Weights of a small mixture-of-experts language model, trained from scratch on English Wikipedia.
Size: 11 layers, width 128, vocabulary 8192.
Experts: 192 experts in each of 10 layers, a softmax router, a shared expert of 64 neurons.
Below are experts of layer 4 (counted from 0) of a mixture-of-experts language model. Rows are named router (the router's row for the expert), gate (a neuron's input weights, with its number), up (a neuron's input weights, with its number) and show model dimensions 64-127. Each number is 500 + 40 x the weight over its row's rms, rounded and kept within 0 to 999. Numbers have three digits each.
Before each expert's rows: a language model's description of what the expert responds to; "comes after" lists some tokens at least twice as common just before its tokens as in all text. This comes from a sample of Wikipedia text that the model never trained on. Tokens count by the router's weight.

# expert 40
Description: Clause-boundary commas
comes after: ", ", "However", "s", "ed", ". ", "ally"
router:486494466529542531519511546521457508455512482530510540548523465462529595456518486518558484518520514473537512513465472430453484496497492463501478482509557555455497541484440440549471458429525503
gate0:472452519534463489475488502539420541462418568517482458497458417499535554502455526520513588473584481504511437457549454550555463485441500458469513517484470454473517508541440522549475462491506475
up0:551460516501423529456509533505425525553506555522518504504555500407552555424492517532494575529557452431517414473557477530513536444409533514474465495528498519486521525472473492500518442503500487
gate1:464512503477516490477539510515459487527484523464477532454576488421496465482532534528537510525511527487466445533480505449449505541565459548515482483430495549490580516564511507502542469446464487
up1:445554465468481485526469584487503494518527479468473491517459478560508518444539498461522528546460475529504529413522493451507458493466522485508547549551480438506472488532494511504458528556514511
gate2:479455488533506500527462438559460505508539497460560457502515518461520575492513565548551428568471523507501619516415507492509532488477527469512530515494526458586511530507536508492529496451520460
up2:455466512551500474562466483509473489469525523509557488526489494435449581491482556488528416542516495525524524437465513494563478525464544470430490549518525498588487563563513502501499530440482413
gate3:487502469473524507423520449493521489531474548495466471427521530580502505432491501456537533501483506496472519521506467504522524478448471508520502412525574458443522484498559536496576507469495531
up3:532479459495494556449482471490460514495559523498552493442565535514465479486519454482590562541470483487496447492537457455443557495511419511520423423500600474440502532494530525464548548452465502
gate4:485425499466486492521528537475475522559433537560425485498499497519454488474498520518497504525527486496455468511520461532502550496517443507485605540497482539486530482509446473558484569599477516
up4:602504509547453537536412519472518493484442512508523521559483457548528515465510482573504495540499442498564489532486542501519451487504507425541518575481552532502436498515438481605511515477517528
gate5:461582514486473496510456483471499434468516492520491523493525482461529515510471462550509496490584399399524531584469474531573508446502566461576484528494482506477444524546493509529562466452446527
up5:491526488482477495500483514505519514503558463513553520507535493504530475527453410571523503520620430447557495558438520511556461435448530405566504512489543492489491524574434505477571499512508533
gate6:475490505459568481515494438507530485560531520541509519498484502498464517519495471478466417578517458439598487480536523441526523476489442484496505495490513542466487530453501514546528493464477517
up6:530547480526421395545462476536529541507555450481467456494498457590531436525576552527494526510463513436438532486429464485482487519437545467560476521501553527529464451538528497480514489535609474
gate7:506448528514507527464495497515454547544515544519477506408509437498477478425505435538511544519552527453468506509576496520496561488557529500412514541513492534497590527555482486516506440451514582
up7:522543517559481565456492508569463571492477465516528536543486525509562503484488509523531548515503437464475512446490455575468509493484492465575436498562480508527473515585505559479462446478577504
gate8:550539515584512512531487528443549493497414426500537487554500427504530456556386480497541553490479428455523442495519540509546501485488536467539443447476517544494500444529490414529468468444496498
up8:527568472523434464429516533559497540456535430496464489421527516545420515522434442505501449464487526491524468498453449446464454519496493485459522563539476500452489467447575423524475513466474506
gate9:485501420484524566419465561587428479535522578511446480481523492556506562495451531453509499520548557505423566484520535483523473520515542480492541477570505448514484513536469474525541440485537504
up9:502554439470552478475454498545454487527510540493465463498507495560434507534421513437517509521510510502439461467544495481489453564516560509484535500518492534503542531515423504555425526467503487
gate10:502559516524490467586490501498512487436577484506542537499535510563530438455457497530585535538508465490522509445507567409555460533453505533583463514522589488465501579525533490466492521500523395
up10:536500514535503486635470493491498443474600481507498567548505576528522369487494499545491604463511473479434513461492519484527481504433523475492500495498506506453564529539472531492516535510478492
gate11:561548480458524522515497446490458468476528546414494489486466410452550538480466528462497540510493536482566500519505469595567492565548526506537492444505435494494483503580502495462517516518452496
up11:480480514513472420478535499570558544555504454568479476546551543571540525526513474509461480501529516510458470462519525414461496549517514449433495553454517481544514487450544535476413559575548502
gate12:455491612469437473510521483498523466481405508541496459463503472509445574485507509452521552497565578607503571475419429514485513469466455430580499481520458468447534513481477539457514479426493544
up12:496552527471493543488484497536475551545453554514512539499425457494509533451504580499505511428533445531474468408394471484491552494542443446545542495512531517462461485480503484499496537521433542
gate13:502445538497589503522561520480515529511515422477487480517438534490473484485568489467543510530437547526431552490486544466464560474503503475518556581500546520476535493523531503451518493525512462
up13:495606471495402511426496443544513458454517529549584540485513482564421522493443515585448456497544461470495510496525463589531426479564483490497439470513503450514498550473435484506436479526524441
gate14:474518473539526490509524437587520481470442495481528523477456453521460500511492492505482516498530489530462512480622506553461501510545485471423476552560544512515422541506489438493444482516553453
up14:510547526503465545443465569459540509424517487458496500536482531540573454443498532480529495491463399472507523489426505507513473484444534473592511440467450532551505468543469531512553500531484440
gate15:493513505478533477462525489511409476494524443461476540533531533468523488477436491503528576477446512493532444552545522528440509552567517420508431501506522564475506448529517487457492449528551494
up15:447417493493490494514498508516477560568504582455444430500538466457453506494545475526484465463510440524542466539488484469462489481517531373430450536468521509479528482503520527490538457524437422

# expert 18
Description: Occupation and nationality descriptors
comes after: "a ", "-", "an ", "as ", "), ", "American "
router:508523598419539445526566492430544444431461508517470448487530500556474435451535552536502460438473561450476441474494486524512436553456509547429521467458421468505558497528467505472528552458493500
gate0:430469504471497536556463548462493490561526462459477528533489505558544447457456490500503564523420549509471523448462482537511412473535482520591469498516554460437513473485502501544466521485503441
up0:512469500486464464455516489446484520528514480487557530548530521453507489419464526530483549601427530501484552515521519489451525510558504476585439544484476481490477485499446418511506536524422455
gate1:508538496487554477607472474493587498474504442560519537459595532477494492491506539488455416460453533544514518508566507482523534512476485499481533518472486509497500515428465503491493561536540453
up1:482529492515439501477459505518462461464571481466472487486446450554547517529567506486499446476530496484461530449447549419517516504551537499442488490521475535551478527566478491479544498554485497
gate2:422499484495557535464565491519559485495481548489524546443463538498558516526565499536480559473565521497544452450530459493509475370515481466479481547462544499478477508442505501470544516460486450
up2:478479506526568507446521497483526458483521515471480420460445521503554535566479489546516504498552513479457531446500523505509499443585470551521464541445533432439406485427551491470628500533481523
gate3:495457580522485473441562538505557528523444516474500523467496539446480602435534522533523526536514504482495466501501521490506531555526448486487490448500463476508539515511454467462457496545511468
up3:497476507474531560579428486484481474472599499465445580491528516521420528528458418541505528405510533555497541437476558498516516502434520544491440516483457476509445473471495468495531514492549557
gate4:518517511568427559487510519393492505495490427442444543553534464519533521527554513522488479407486534436519491533486487467501426518554534478465458570460461513567513466537420479494467510496466480
up4:474445496525535534501541457504532493515476572518461536450542552499498478536436486440521520549480542516477560489586525499492510543439496488527509425563482509465535560493503531511488523510529555
gate5:465496540594508521523534486456546386447463382479533528492473552510510549471450475476519517497589542519449482470507505443482480579469442487522515541563480439562521564538478455459453518482497515
up5:428508484537519549527543515535495544464568472474506478538518516565435536466460622573556490424565470528431489480581513417472461519478517476483503512519555505514520488479488473485476530539495487
gate6:461476513470538440553542462460515461499455502447474517410520531526483555480489540558498540464521451492500468531557548477505440447400527539454524522533512504436495460469505530442543503546494453
up6:560450463521507502514542468513535542547523499532555453607489455561527479502472529558546485526525491547523534499456535547456462529455497509558487409556486443500485574508458456511488401433472546
gate7:574460493489554513495556542517448507515510529459443490500527508485515492494431503497585520563601501524480549497508500520538477511480518526556469445500469439517524487449512463583515522456443476
up7:501462497510458525444525418429511508491539489533535496437508580444402489523559481544459522478480499494457502493476531497486475532486507416516482547429511581513477506573468524523459516527493510
gate8:564534532496562445523501467503465495472524538509546528474429430514494545465489520473506473541527589455471528492518588599436512481457496569560479564513502538460505506484509488481524500496475404
up8:503499471459479545437549511506564549541484436489532503506474451467571482478485505466497497507458467511502458468496498491483450455551590491531524445559473529496424511492505518575530545480467577
gate9:546477506448435470519563477462584436475416465538507483525539451532459507495430450533451434475499522414478483536449545532553542529527495458486500515560517510445519510447483475486545476551506546
up9:496496516460461432556537502517555455474439443487490535486510476609490467541483434560465495441488575491463462465532454548583555510494462517444520472590496448429557569515488496563501525534467513
gate10:500506504494504507477471449506603506524543508515523506496453468461492533438510467513483572517484524498507483554430455513469434450517535518583554525494549569495492523533448512419513459547517560
up10:515501492487475466551523480505458522510468507426484482543496530576462515580481508484498550550467534522479507506527469521471485540448437469459446456544532446390521490470509451565490543507492446
gate11:497484531434433473521531486479465512497522507499488512434427542449486463475509536399608470499525458519457565486464505515574469539427566515464508499473511473532479468500525505450515475472495464
up11:487469423479459510422568501456473465545529514531444545538516507482494429496497452469556414513559488495534503553498494494469521439464560493536499497527520498552479489492488415530501478523421518
gate12:470441497450536551517511383526478478475519555486521457493441572433523530461484482568532544575541471416482525519535530511531502504528526484484525543509501492541584463550463503493580580506463453
up12:455525522519515546532483504540454459547471513560482484480531382498547458540520485513520474415520542520476479478463439522519486518606515539518592475430510537485535566540494511477586515497526523
gate13:547492473469554443546507435457475495488495512517506462435478450559481426537530484466467552434516516514498469534562545547471417491517452503558522529457481467528540430575457446493542481520465476
up13:519516498504534442512525466498474485480518534514519512481457406555438388522469451483522487529515531529434439552587489594442468544462419522523536518477450495492558466583465519461480464495466509
gate14:467469494552516481525477509540510488576458509517569557445472542543564489389565470490496486529498534527531465576512464542480486537466525490447502512524504509496547527562479499486494409519538432
up14:510497569542457436519425453500526539539428535509552498516471499517525481407554410495552501487514489568516453472551459558484536486524510467451474537500425539461505506481504505520507552458512538
gate15:493434536553526543513548507409472478512499451517512564484471508491572538545509537486493509461499458464490536505442505513588478545435512491513548409495486513541477505476518532391525448495469495
up15:471530462469529511510452503494529520486464549459459484483489442459395481513477445471482536491541541542518509467502494517448592518541522503495530601505485466451541506510506483591446470567495553

# expert 57
Description: Narrative past-tense verbs
comes after: "was ", "he ", "He ", "who ", "also ", "she "
router:501533464514511473539458469478578518449505559486496424473487442459476450578427477514487446529486459522520547519442495513472600574517473498450492498517469550519465528423484451424476507498405512
gate0:506432493563536529487418503432534535622569468499534481429470496443570544465461445466527487516484485556524486464510519472505475491531467561526440465501542462479416543502520474471537500500547544
up0:484555498481480509539517584498473507408479582487488508507548516515506514541518514549481538484459523566466510498448455478489487476514558466515490543486474511596559532568446559524551578481513498
gate1:500468529501490489567509477430448418498527538518493518507431422541578552530406460551568491419468514551434459555520444518479474523506517509499455509499492519456469552451530531512545442479510502
up1:483495496521563536504518540422472465481513501510499524489461450439500493559468501514580510404550535550556468552493454489466463527591531514534506557449543486473473475522508565467554439455482500
gate2:496543482508516453534466452478470477567478447504486505554456485522539494533384498506471523477520462549468509559476444604491492487488464467545446547492489521499486509475510466535512507410540464
up2:491598497532498493500506516454485457487544540455473501499506498484550558530437521461517447522463570499509484441434451510482502443496507467519385508470551531558516473479552530557486529519503419
gate3:533399476533488462486437494544500429420528530442458576537474470477507440542560489478481545562548474498491477550549471484511500477453480527508484504488518501529451494477502491482520493513551604
up3:492455481522383560536491512510589474510479473438503502514489513469464550551475508504489569464481435478499440478553514512482479516464504504488492528489499515471421494496534499442550477458489503
gate4:533465469513521563519445553525488555559539489463528445541438474482524593538541526486574464546485495480467514451508489463474555508512485487540480511463494532563580533469449556516539507437512526
up4:494476522547495513494539525493463514548445474476461525491383554508544490428496440454482513457410500421541478485440547552513517549492537538475522451593478540485534473586479515484483484447526536
gate5:566497457526554478488496482494553508488535473487504463484510494523507489555512434554474608544441523481510526506462440504468478473477372524511539488493526552472527486496548499539523523484496502
up5:488553498487471529469475514510543519557456514526477524526540506523552413503438459460547467449432479482571472510497496516466569437469410520551541482474513513513525462533527431437498485507502493
gate6:482570485542502567536497542485547499448487533487460498375533457501495512522508500538550476493552443509434450556571471505484437473495450556481492510501515517492527476506539512473473490441471481
up6:522482478541518497514482518473572503521539452503502567588500530452561519479522441550452553541485533514449501465483524500491499525505503450561488458498478419406420524474493548485481522452461476
gate7:469522413435515546514466442509544481483495556467498491480494519486494479474464565484455436540486548483592533494507515553558521510475456529504570467466466479483522492479454545487506458547466412
up7:466553444424490508494476499520524445508545517528449501484515520452478444545472522502493505527505550507572550552480489514537454519478469563537545487483498466488518485437458495504469456536470449
gate8:458507463534476527553546502431460553528492490490541451540576466531527521513470470434487443460533503475520445522509487480579501558572502427483447581499482496514456468499527451467439494493518534
up8:540529416522493476517526512458450485612548542476514448498572504460520546437495484467488444469499557476467470496440529467482535494503542478536447471463515528494558560510483439457475492470468600
gate9:577505472575498489556488528498499535475471505512527524503488444479545537520497531461503480460496437459488526521490502540467474499545526526554442460474470530455468500452512494553505501423475439
up9:510422458533457520501477530452477552545489340481457419519443526509455524437486489438526464513507547503529460534525500441565454550475556527420475501444509482547507538497560486550504464495451503
gate10:499523533473531488542497481579523497551539577393556400472512564470494521477490519472533495517491556471509574472568515544493541494491430513460423526578523556514526523521509561465529456497452558
up10:500491485503498507484479414504564519555501553527564490409478465534489464484472487464462551487478485558396560522441493529602479495542477553373492520471488493490476452476465526528531500478454484
gate11:542526529597489478509525506510473524464510528497562462475399431454496544506509552474472567509476458471508525493446556525471505484515484494521503482401456522504473540522532446431504504483468513
up11:473489530549515514448518507550490478481501449510440516527571514553562478464560485482501539529538564528556458390588488536520496496455546465505455514487564515523494589534508518487531581458530447
gate12:547545500519479472474472459443487539509478449545450508532454450511505476497567512480469498500486530505486486526492454467570499541448429481436476513577511544579542547550466479437457564488504503
up12:467478514542520511524513494477520499452566421495482490510525495526515510529577478435430445533498475468489503449517569458537495546462518467472510460561491569471517478513464447421525478513571522
gate13:480456471520452552481505387442522484580414510528499453500433515522500536447494471445505484517573448539474560449512463548496532518476517547573531476472469514464486462482512457521441449508541556
up13:466479515449417438439547472474479506536503476561497483539527506537522521536562503493508485469513581395496551481532507484513467526473462506467498526536505545470516472431508530485486506527450408
gate14:495431453510469494468466454526590525482496443557496454524465497421532497450566435557476429503531498508571525497566511504534519488498461500411500469425494521521444508470422564522592477520499534
up14:473560508555481481568464541562413447507447576518499500521502513533491496451432462523519534473528423493484525444505501506453524548459525526504486573509437490469501478551504509520546505539543574
gate15:492451417527467481505569498538551533494535478519564412519466449574499437506504543472537457458517514455495493486454512530497542495476423481497548482502455559502576420464508498449509469565512433
up15:481483538469481480434494518443527496461455565512423504558554492544516449504571488477546508451444493589577468548508523484428474440572520496527514476492531476518507472560489515491510530422505470

# expert 19
Description: Article before proper names
comes after: "the ", "of ", "in ", "to ", "by ", "at "
router:474439518426555463533477520597475457438466492539456482574535546544488533437493524540510503446447553557507544527447436487486509460594462530500495450459458505504456532473503540445492560536513532
gate0:493477478497549473484535528483567488462487464538487544526526455512373509551542481481475508521513493499512531368518524507479435523566466534556440422490524499519497417523462514482513478469511443
up0:514506536549525608540494441473454505440478468522467496481417525521472580521541534535496497458390548541539487526546589453604562520454494565482494497490480522477488554467535574478496510616531539
gate1:554435486469476411514453524566450502518579533499528492509493420564475475473485530491458448503518544488498542483527577462497495436414429494433520569484453505477526540458485420464539530554449600
up1:620451503479565436497510549477483485526477439553553536492511445463561546471552470556440539539532525478528546484515573498423558495492526472476526540486478488472502486487524530489492482521480498
gate2:520466548527465508498465448545502515504476494492479507546466546507545526506505440464523503482521579447522456499542532521509480589518489529408486498505510447456437548425549388536537490471461505
up2:565522539476488551430552465455496482503526530508469479453492552485551466476510517521483439533463451560553478479435580487497468396431592465507481500464454484564502554558520576481515436437529541
gate3:481507457498461545496472583469456537499458477555500504376553427497508525498570499518515543464444456564469475501553533461486451423490608489534494493517478568521521538504452416494464476500506561
up3:470474516551469489511492512525525467425491463520446542515475514486520486510448509506514516480437568443485519603546490507380456489438481448466425520438509480492570520536587508466511472509590515
gate4:486481545434483485510524512552513493532487489529491505563528531484526547596490532441452477510436433487419472514510465463543487461620468478507549487541424605495502553451536505497516455502558520
up4:522529522432453436466452536492487508517550522515523432497562473502538454492546503552542487602550493538490506522491525485536480524421521557500587520482525490473468455521506468554503447445537434
gate5:497494459443554555563518507530522507560519494482482478503493501495537421494577464442480485515497544475543481501513437512594515527448479529526468441538588545454532527597417449429513449516450539
up5:520508441512573536556475455505557472516457528425476484494462476498507453494534510481512476505497607437531502530524400540560550528439502521518451448497569550490511546574479527413489446483449510
gate6:481473535534555536528521489522529529488475538444488592513491473606487478530457479482487478508449502462444537482606494493538532524485469565512500412473496400509493485591473521462533561490581499
up6:485510550502478483503476434558472439467431531452524456511465411513464612496506470474507576478468471573454496539486542520516467522496504500529532479447500465571519497441528494437491473475543523
gate7:502537469472487503562466392547453473527523507515503487571466462436516531481561547465507478531475512478507617544470488420448527482576487512479447525452428468542532563495543476467550545484496439
up7:541548492537489485501479484511515519570463485519495467552487456450530572508523545465529520463513488498478577539503471451488605495481463513405486428420449494477561607485575544452534482482474517
gate8:492527555484518564465557525458498441483483499497492477545534545536485444550576504462440480564445471455480511484504528454494562589495471492526548472456521439499541492566503503469522503586484550
up8:526496528450499504532568499459560568504599548497484527460525440503502552462488523577433477455492505487477455550525459582458515469492511484427559525528411545539464457543492450535518500441510500
gate9:507493473459521478530489555411517470471461452546482536595576451503539528508506522542519514494578500506459476535464507463506525468491516472500518492529516539464541481518523507546537485483596530
up9:498481473497486548457529511525553406524446476539483539433526530504522572513545492516509490496505494480525533530521452525442460474590559511514505527484498554493435452516546477518484487529515453
gate10:544471437525556499539507493519509518565489472556503613484457492522504560456566505493486499524513462464470497485522476514513526510493571525465523490520481505524528492413428474350524527520456406
up10:502492411567530493456448515507525442535407531489476483496580511485490439500523477553462496532548580412494509491551530498496560506549473542548485463540570543484519481534518525570570525519514473
gate11:557502483424551491479545490505525522443551475439536550510414544465507510515497493413532510510545466539529424496504444461539526512551534537566528530503499504504446515503451453469481569513462455
up11:548535523403543530553539533461521485563538461468514614504402545515521421516512540453515503481517434500501513425465529460499488450550479564513505546513503499534476527478468500424482554488465496
gate12:475411515475474465533468427492456460480502491429490510535493476493468442495481505487490504514442473563523508463459521444504488486589445559512459546425449478516581531497580560538499483537491507
up12:519576536487511487459468554486493567518503497540514557467529518555548426533534519501502428483536504445476466479503510510473463455496514491461491487556562536476448454588437503551464464505521459
gate13:500504443474468513527496562489547432505536469495586488615491459481489498475516496480449459469461527471505512553444564544530485505501523536557507435516517547586507435513502547501520478473453491
up13:478479496569507538529501562451483522504557531548451486477492487458472571510538532482541462601494506449447494457524447530547513545470493512540539472463514542541493520456559524432511463546464481
gate14:457538528527414519562508484539424461496468505505529547459538526491474531478521529589563562472493510495535531492483457509526517520510488486585490500506548474497478460477547563463471515572486418
up14:476501515471478543498546453501459526566428471486494498503457443519516445491496472409498499453445447471472484506418452533487508466511490476556485479509471514462436540511608490471529532459551500
gate15:495450475445526501503421501520578467562496481439523484568490505507466501500507487490492544495526541504497499462481454510483513539549512587579562504442526500469546451499511484517572563507402550
up15:497537494533464508523415489510453503484511553502464504453487526536493492482489529530551539575544479502540420421574547480505500428497513431474493423557531462458524453479569427497539558443532532

# expert 31
Description: Ordinals and superlatives
comes after: "the ", "The ", "first ", "his ", "s ", "a "
router:448437476556548522511475558468497529507523555515436495555459429565546489454493549568545438443458573521495517499431473448459571501545467518460475441468418523552456567455442495484488551513538510
gate0:561479475486491568499498470513488515484538513547495493426573517533510556500511444526543515475505435537522557496474435491481481442483515471492478487456564559545550488446455500489511511522478467
up0:513491511466486526504548481550477548507477528579399505487500455564492569536531474550529543541525504537448517520438513530488542420471489424469502471498526489543519491467492470456557502508483454
gate1:446551447520468512541549488566500464470499527447538565492453505559462446498553559535515498463558498467530573490502522450441542498544464585466472511554509432509484579513468458526490507482577468
up1:466421513433490451409542516535497470565561487494460512498454465496506490534429552532542506523489501497492529412499527535512581522483580543509472488539486497467536514521478474525486498571519484
gate2:453452509483510514462463472553436513535518478486544455502491450477489480523528480478574514509544473519490525417544459475487555552524511455474508457514615512514505490447504481599478503556507533
up2:484478534509447512558518522495465499482519503518494573474555514482471541521497479470530576474554527512530475449473543499483450523436524467519488464555430468550487589521422499521464530517427466
gate3:542515542559473484485519533551488462465455519451475469538477501555469469551519465495496504458512443485494493590526468477490466491495523491483570427606527535536489468516444549509512448476532561
up3:546557500526567501492528523542533466466427507515405555540472482533458470497574476531479498473580518510495481548467512504543566513531495500515544486528520525516541521537585544456494469520531540
gate4:484509494512524632548507532431540427527546543491515571582484455535516481532467538504471501470432547557506517507501511452523584516477495555473535525502432447531603488480501474492525520532546521
up4:566542551530423513494574449541456547466458486471465565468491526518530457535505432491504469510532512411521444527444513540478506458599491498513445475529555428518474483505502565457522511557508434
gate5:484490413567572444473532501481500556482522519449507435524506472540503555523517564416499401459461515520485515472506558528538465448501445448498469542490506497460480506556469552551480453530492519
up5:439485408556515454486513550482529518476465508476533430510491391468449555538508518443495417442481491544523496460495544529511446429501449490492480528513528528467418512540525548471496485547518552
gate6:486454525533461576542512463502591543485490509482492551526445444522521460458522530546473487520483513478520488511418513421501471517484594533529480542422490464518514480492515515504549521509516471
up6:489458513493455565543503492476598533447457518505506549476459505521525466485533507558438485498498483517522484510450530450538467552501540481540512480398528523482463526493460513527570506515517444
gate7:429511552561530581520562532519564510489473474587508494506486535447424523528486486518487549606484510562485549491496487523600528506479538572513469512518512480470493505483530498523493570477490519
up7:537530528452519470447439478508438507478512507472560472464534469537614501476467463481473469480572452503518432615544494455514469510514498457540524521488488501495497493574441506497510433490479450
gate8:459442541526460492505538476464513523613524522520518466470553555455478519466478567534533510525421465463496473544506553486524538548544455461537449504433516515515559528525525569498521521456586490
up8:594506471494519437509547524437449542465512514449498535527532470545419540452407538529437532563509559560460514489525526443498409458491460461493510480496496490551549438461471446515478508487481488
gate9:515483517477534496472527502450542510513431504463549472542540483456468417532545476484455441446557456486482503516478424507586427491443540538497444440567460550534545446557404448514503409496534504
up9:518500487515560481480504529395535464494498546512544478519529500435447456489499578452474474460560441452512495477453428471556418464466481565499476476533446477513513488533372452455522429518537454
gate10:545467460574516478545440515480498561510497494496487552500460524517488473479462466495522537477479519549459548516548476507478548554470585536465489570515409478540536542492437458525509461450438496
up10:493457508548531491424546438483557515532537509428477494504556428427456460523520485543517493512550493528530437497508503508518406481574429496536484495508547466475505531438495535465534501431469486
gate11:470486569513463539521443576544584543499429485517511563589471435481484469466486550526506488482460508467482506491473539478582461475498555551428478524483446457482569429498486486488528481529552470
up11:500525448473460493524519573471443513481465459548527450497546568478491526461540566474546496577526512591512534461500493439492525478485511473585534484469507492530541547515434537516485471478563542
gate12:459455460470498475531451530578441531473460520528494520513471535523486475540545397523512493451461522508477555520474495525455489510502457551483553490529546459544507454560412586430473428506459507
up12:480513552559508507472574453473507463510534485527458462533492447436474508456510525514490536478528492432544466486476463500511525548484480398534531510468543537523493500533534428516514517469515427
gate13:513482464489481442465504496522469509514513482509477453475558434503482481583516444507526462493472547507513530493509424538572579536487455497434464430507548470431507445505466471487523486531429514
up13:513466546504491493441518485468407463546456548439488549483487381528482486434588507574513488489441481532479499502473534489506442535502510460472498542523439511466578553509507562519481505492489524
gate14:576502541573505499508437507526485497486530480500527557491455421507508420501426452543516524459498551469561470447534487412497521495530430499467516541502459462446453561519480464515532506552437441
up14:512515479519444489574471455456539495460453447463476407497578544443526542464454522540439417493509501476478541553478493582551451613513542519468496526495584483518531451464485530472487497491568516
gate15:543558509578490505504505502522515504506522466483501576499438472431547437482476488525435491473457589486514485488535457540552426514546530518511446483516514487492527554517512425520523496486498578
up15:549454507575521519457526466543573587520538500506536603532499464509591509504523486540496549521467513466493503516473529537513426488505553481485445486440522555525518542476501455503489499455453497

# expert 45
Description: Coordinating conjunctions
comes after: ", ", "and ", "es ", "s ", "well ", ") "
router:493536495473559447510520528451554522497520553495557520450515485493472517483467538532587462508553505450554448447498478517499457547571490478514468435418509422461466554470468450510553496504479557
gate0:506476488546512492509584484549563473484458556493537510439507437453551522630444500455551473512540467409539488441489508517522602463494482452513498528444471486488508470469488506531427528496503444
up0:536501490517447435538538497446595559496505590476519517451528490463555486536415464441518428534547489462436440434494516462544603515489472530513491500485472493482486457439499506513488501521462463
gate1:547503518501557416467524457533531573541496545481457527491531441440477541564516581477515448481565463474471563540510510495503502485460491466482417493564529513509600544453523582465519467469493501
up1:440457512427414449505472527487495443527480486502529482490531528549483521504487459446521512505449508413510460432481541464523563522486405497561531486445480509551479394439468445522490544447502473
gate2:489475572491515527561512425525556502466465472491538500534540450502534494535431463499507458434487523494483481483470478486486459564505507486504484511528547521528518435495492489574520458567497492
up2:520468563530536513536528554540494458535473464571510505536532465472488470555455443530456507512516518517516557501490510490504487631498520574482459517449561476497482482437440504564454443575478448
gate3:512547459520491511417515451543486513500486591520533429464607537562463534579446475542556535459463466565538458456437499540501534517466514475520514500476468561506524439445494461485478485523490379
up3:437441545453493518578490548501541513511475520548462571493410540456537465385466506439438534514532512525460495571522511474456487525541482510501442499470546502545469489564527535512453452479552571
gate4:467497430524499500501492499555541583448497572583484486538532576503524511520482466452460542569461485546497434541565513474433498505498538504486504511422467539436456526460536520504500488485516531
up4:472495447531494517477462476552485545461532523509475464571514546531537493542519436497481539476466529516505429505523527506446503492509488529476572484413495561492537547406557513529484560471499539
gate5:519470542518517533535512469517501419528505559537527502475598447471483569526510469577508451485534462523553535498537530502456500458511547530519458497403513477538487544437518535480568431501514486
up5:580506514548453506507487456532585570440564455539545488546535517468527497511559472497542499473446519562573521494514530469442419528482580492477445483555539464535499540520585533470468459503560503
gate6:425496391429484555585482527487564476522468554550499517513520466542522499548453485467531542454454426536537485483475597518468500469435511499505467476502435460494493487507502462528510489478517443
up6:419506434421475509527482507434521465516504540560488551501522459553528464543440499445532505495395455541477508492540553499492530504514513492480430470490474489508483495463480421535504531436553489
gate7:520522511450540513456524441492440512502570501518548471512507456485492498472485497521502507451566492536527552468506471430455469498472417559492559517516459503479517554477510489534548502479457570
up7:497536524591472477579423497510607561486473478455496531459551504444458510548517546513491451529471458494409489497469571507570520502477546451525414494525505489468481464587493489540479486512494427
gate8:493555510460543525599497457409533478513527495514472528437531506495547531462523498513548512514453476526491539443530547544531479464485496491550525453505562500488526519530478517498578493485567518
up8:518525431465499523558520450419538498548525481548515597504520521477520528487545501545549509504469450532517529458559505581564475496499483515561504456493578446480513579535489467518527499477588520
gate9:549570522557504468473488517532516536459586446546571520533599519467489461484532405487519476499485439498538471508462559439534472511511484531503440569502514468490519538510590451461550447440535492
up9:438465493442441500542494570472497508506391532505480488480501483481543399480524499483512591445505486431436467488455425566423572470483485469475566509512483518500511465545424502511509530498503476
gate10:461413528483593542577552488458504440491480570495472479421489530508483459445462510508508488553510515506478538611439599509540578509464500506487487467496500541476501462550521528484480525511472494
up10:514528452462531472498497517523539491567552397505456518584514479486506445518480482497507472450421487454458421510382469494497485514472405458485415547428552508575529503460517456554477434422468465
gate11:453451489476517466518508466598504478495431513459447544475465383552370441457500508510488443531521486514447494454477463486497492500443496508496504485518533489538545590522525498582439427463526488
up11:526496504506476504408493532432519493483574506527562481553543520434563569526491517489539594510512501494562521493546489493512516469539420509500521530501483475407437496531482565421544486529466535
gate12:462472496464530506490479510499479429549436514470513482506520490433417527545398494599492442557579490470472453490473504486570548519492436559506552501470443424508470487537466538565562458520484561
up12:456477499509548488489489470457463442539470512493533474531487539450408520495432470582526443510525467527511476474492466521591489433513494546500546505438428395540499541510490557581503487527516519
gate13:474526541508491459442471480526490490492562443469482456510533515559614501578515501521567492459520502512542464450542465527549488476466493442551489520564503459592576506499463455499514469505510425
up13:546538514540450534574446463488478488524522465439477511528445519494515520460444512507501421465508551532499587496540536438467476497565582457476446431511518482418445517495572516526514558543499497
gate14:507529524512432517486505501555557537506482492533499468525501521533463487534454517441511527432459522533492522504532518451517464518511560558518485538552493562477439552492550490520500446567447401
up14:459444439507505408535539468530410455462525494489476509473496475501591497458515483518531490504505472507454458526457504539505573483489453444469545480460491515507574487537458502431484509480499611
gate15:538471475491516531448473484510529475566520507487540477563500556521461509555552480509489495489571476542499491454436432483476503416554523504457507511543469567560456501560538583493498447467463521
up15:465512478521566483565530536474482456489569445494435589385536428506482512497478485468512517511485417535502500560493476466501529456454509515575516548552491462539465509458500458508538523520531486